Experts of a small language model: a softmax router.
Below are experts of layer 7 (counted from 0) of a mixture-of-experts language model. Rows are named router (the router's row for the expert) and show model dimensions 0-127. Each number is 500 + 25 x the weight over its row's rms, rounded and kept within 0 to 999. Numbers have three digits each.
Before each expert's rows: a language model's description of what the expert responds to; "mostly gets" lists some tokens that are sent to it at least half of the time. This comes from a sample of Wikipedia text that the model never trained on.

# expert 13
What it handles: Common first names (William, John, David) and the later pieces of first names split into tokens, such as La-ura, Jess-ica, Dun-can.
mostly gets: " William", " Robert", " John", " David", " Thomas", " James"
router:481446493516567538513517493506487452467477534463489491507499524503525479468506516500508471462496500464551495494503539499540461482500482465498550480522525455521495476524534539487517519511502526505502488522497498513510455504491511468533476512524487527511491495511513495501525468488534507548464471503476499518490503511506527541516451482486482514469457509522559476497515519513460510466461

# expert 18
What it handles: Commas after names, places and list items, plus "and", semicolons, and birth years in "Born:" infobox dates.
mostly gets: "),", ",", "\",", "',", ".,", ",\""
router:480513525510557486517523485468507457505508517530454502536488528528522495504471501482482469485514505437478481530458476526471524535491492480539459478497492512474529543510481488510466502468515525502526473471509521513531472536484487477491460506522479441521521525517483526531527510537484518544518492468459537502482490499500470481541467507540471480518493497505510472508454502492464512493489

# expert 12
What it handles: Past participles and -ed endings after was, is or were in passive constructions, such as released, located, preserved, developed, plus closing quotes.
mostly gets: " released", " served", " located", " based", " played", " born"
router:531494516458504473483507451507538476468501499492513455490485447468476486488506498499471532466523519504462480517466508492496481523504477508469471453523480504542499489539520517486552513539503485484468523483444526520469477506485449528470519459540504471513465472519505501539517526512514525504515543528453483500496495500498489463501513485486482494530493438530518547501523491508507494527494

# expert 15
What it handles: Plural endings and measurement units after numbers or inside nouns, such as km, acres, pounds, players, businesses.
mostly gets: " km", " people", " mi", " members", " games", "%"
router:476454500508519495479487474506549479520494532488516504465480532540480492501467515492485522506486456450502483528469483480533476502509512488493463531461523484518498511485499479523469510489465537515486494524481472511477520509499507504485530485508447528451484508512487501542446533540488525523468525551472535503513464493509492509553515485485550447529534536489491528522521512522492538492507

# expert 22
What it handles: Month names in dates like On September 24 and 6 October 1948, and pipe separators between numeric table cells.
mostly gets: " August", " October", " July", " March", " January", " April"
router:517512450518482468527523452491455483482518499461499514542517516560473459520483495479495516478532498536471478477438553515512522451475491462499542546465499487494506520481476479537506503519509516477491539487508468505470502497503486518459480497494474533510532505476506478498501490512476515503493469473481502483513474485517523461476503482494503471500467507534483486527448500543525488541466

# expert 2
What it handles: Nouns naming organizations, groups and positions, often the last piece of a split word, such as School, team, president, Dean, Bishop.
mostly gets: " School", " team", " player", " club", " University", " Company"
router:492446480502522502533567505459514466494480509475523499506478495543543493524476527493498543501527458445479506530520506515507472529496477505494520478462504495452459464505541494507517516503488496527517504502457501477507502548509492556517541512488529533479503481510492496449516469494521509473485467535451548481498472511511468521494521496484515476527503539508506500523506483507527551498510

# expert 20
What it handles: Opening fragments of ordinary words and names that continue, such as car(ved), tre(asures), P-ors(che), caus(ing), dr-, par-.
mostly gets: " car", " dr", " par", " fre", " mar", " Par"
router:528536464463452491517505498500471531514457530457501534516448484487476493508494507502504484528478503512492490534515482549508473512472502516499492543495567509502491489520501518485522503521513491512516516509491498509512517509568476522515510455496496518473529492520499494533510511476534507533499440515523481501515532499494494471498538443538546513459521512515471504463562527510504539493541

# expert 7
What it handles: Hyphens in compounds like long-lasting and US-associated, en dashes in year ranges, and word-initial prefixes such as dis, inter, pre, trans.
mostly gets: " dis", " inter", " pre", " trans", " dep", " inc"
router:495538466538477516501449513520488533541474476519525517493520499514477551495549471517514519534514571504462544520481472513470451506507487496482478510478479503491454548493514492540520511531493533498456522485482494446528517522491513519510499494520538511469487482509501491491487503504511500495538472513476522458476487509443492509467507536514458511443507512512477482496507479476519476491501

# expert 14
What it handles: Single capital letter or first piece starting a proper name, often team, person or place names, such as W(oolridge), C(rew), D(ade).
mostly gets: " K", " Y", " Sh", " G", " J", " T"
router:453499478456484489531470486540487508504493472526512494549485478525485501551513446511472491482506527525469525454506487481521462465520519511492543522491486527439487484471527503459508525482481475511492467473522495477473488511463485486518500492540491490532531504467550515482460462500543479502525503520505514526455537496475501511556505503495514525512507487482491474470484521547526507495478

# expert 26
What it handles: Prepositions linking a noun or verb to a following phrase, such as of, in, to, at, during, from, between.
mostly gets: " at", " during", " from", " between", " to", " in"
router:538535507528520547496494455508521475501495458520486496477496465474560511512458493529493528519517503530527501469511538490503464536497547500515509500483522471497539542518507505516456479484515533474501476505527539508475472455494495481515504527514512485472509511529488492488494505533502461450538500445525475502496496491511553527492494485465495472470528536503530534466466461485470507526504

# expert 0
What it handles: Short vowel or consonant pieces inside a longer word split into fragments, often right after the first letters, like cl-o-ak, s-a-fer, mac-ro.
mostly gets: " ex", " no", " e", " co", " re", " prov"
router:492518466522468482526503546523480533473544541518465529490507480483503494486457490508498444516488469477515482508498506490509515509503456523512521483550534502529438518487494514522527489467480513545496527505529494489496516460520500515528539497503541477492493488481463452546489528504471498507490502540529540512477454489510504497482526515486494546523475493516454462527499513522531508551485

# expert 24
What it handles: Full stops ending sentences, plus colons, heading equals signs and table pipes, usually before a new line or capitalized word.
mostly gets: ").", ".", "\".", ".\"", " .", ".)"
router:476527478536534458479520499516544519515497520490473508510473511516486516469510552462489449471535480521527491540488479497544516506507496534506459497510456492457521471503506499475478504534478473500457514470537499504506453462534530488479549509492496515469465491460515490490501492526523469464500475499466442546481529499491524518509499485509506507491474504482522488510432527515511490507522

# expert 4
What it handles: Single consonant or short word pieces inside foreign or unusual proper names, such as Lud-h-iana, Novocheboksar-s-k, and Türkgü-c-ü.
mostly gets: "č", "erb", "kov", "enh", "gh", "agu"
router:499445465499534509507452546502480523547460524540542460519483542469521490501549471506536513487506502476493503499480520502480476500543505443471509498535532503507500488494466522494497537517530506513526501478532492477473474478501504500528497524486471458527499535558531549491490481500529502533479530513479521497493502488485483535538489515490513523467488443501492472498477526510495463485486

# expert 23
What it handles: Middle syllables of scientific, medical and taxonomic words, often before -ic or -us, such as therape-ut-ic, cos-met-ics, aer-ob-ic, m-ilit-ia.
mostly gets: "asc", "omet", "ilit", "omin", " bas", "ograph"
router:518483462510465523535519552451491503503457504536524511492463556488484533510504564524467488507478522484495471509529542484463506499496480482477493559468474534560520462541526494503524506481503466481529517517545508471506506484513548509463497481463487493492483503516515509527491501488509509485523521519462515518526467503495472466478519501512525484483505495522491497527518494553455506486515

# expert 11
What it handles: Opening parentheses and quotes before an aside, plus en dashes in year ranges and degree, minute and second marks in coordinates.
mostly gets: " \"", " (", "–", "(", "′", "″"
router:468507509492494510459510530517545504492551463484519461487510482544500472495484495522537540478478521516499485537488476511502494445510541499526483535516517516457537512487505500486519512472475472499467493450489517506514501492462499522462507465553525515474531509489516464485464524521485525476538463481518466479531564505487508518476452501530500485540538529527487492485509507472527500486508

# expert 25
What it handles: Adjective endings and adjectives such as -ical, -ial, -ic, national, public, social, often in infobox labels like Religious affiliation.
mostly gets: " Total", " national", " public", "ical", " local", "ological"
router:473495486480489468503510496488502478529460524484553490495490525445516490491516515521494533493512474491524502562514522480519473518482498535523505472500523483540479536569474539543489468497469461516471510513506477488485520522506512505478487557493516501532498454514501462419494501481499524486460483513493522512480496493494454493486540475499532488541493491475507537480517508481506539530477

# expert 28
What it handles: The words and, or and & joining two items, especially inside titles such as The Cook and the Carpenter and King & Conqueror.
mostly gets: " &", " or", " and"
router:439483546551501517512480442456446551485461508468484511491452501477512490512495511465485545528480486497523527474520482508509542506489469524500459468495516486476495513501477533483522475466497529511519526518528500498511478539524494516493460544519511457495521512489479540485482467499539487484512512498480525512514481505500513511545508470468484504541482481507500484462530482480483492456471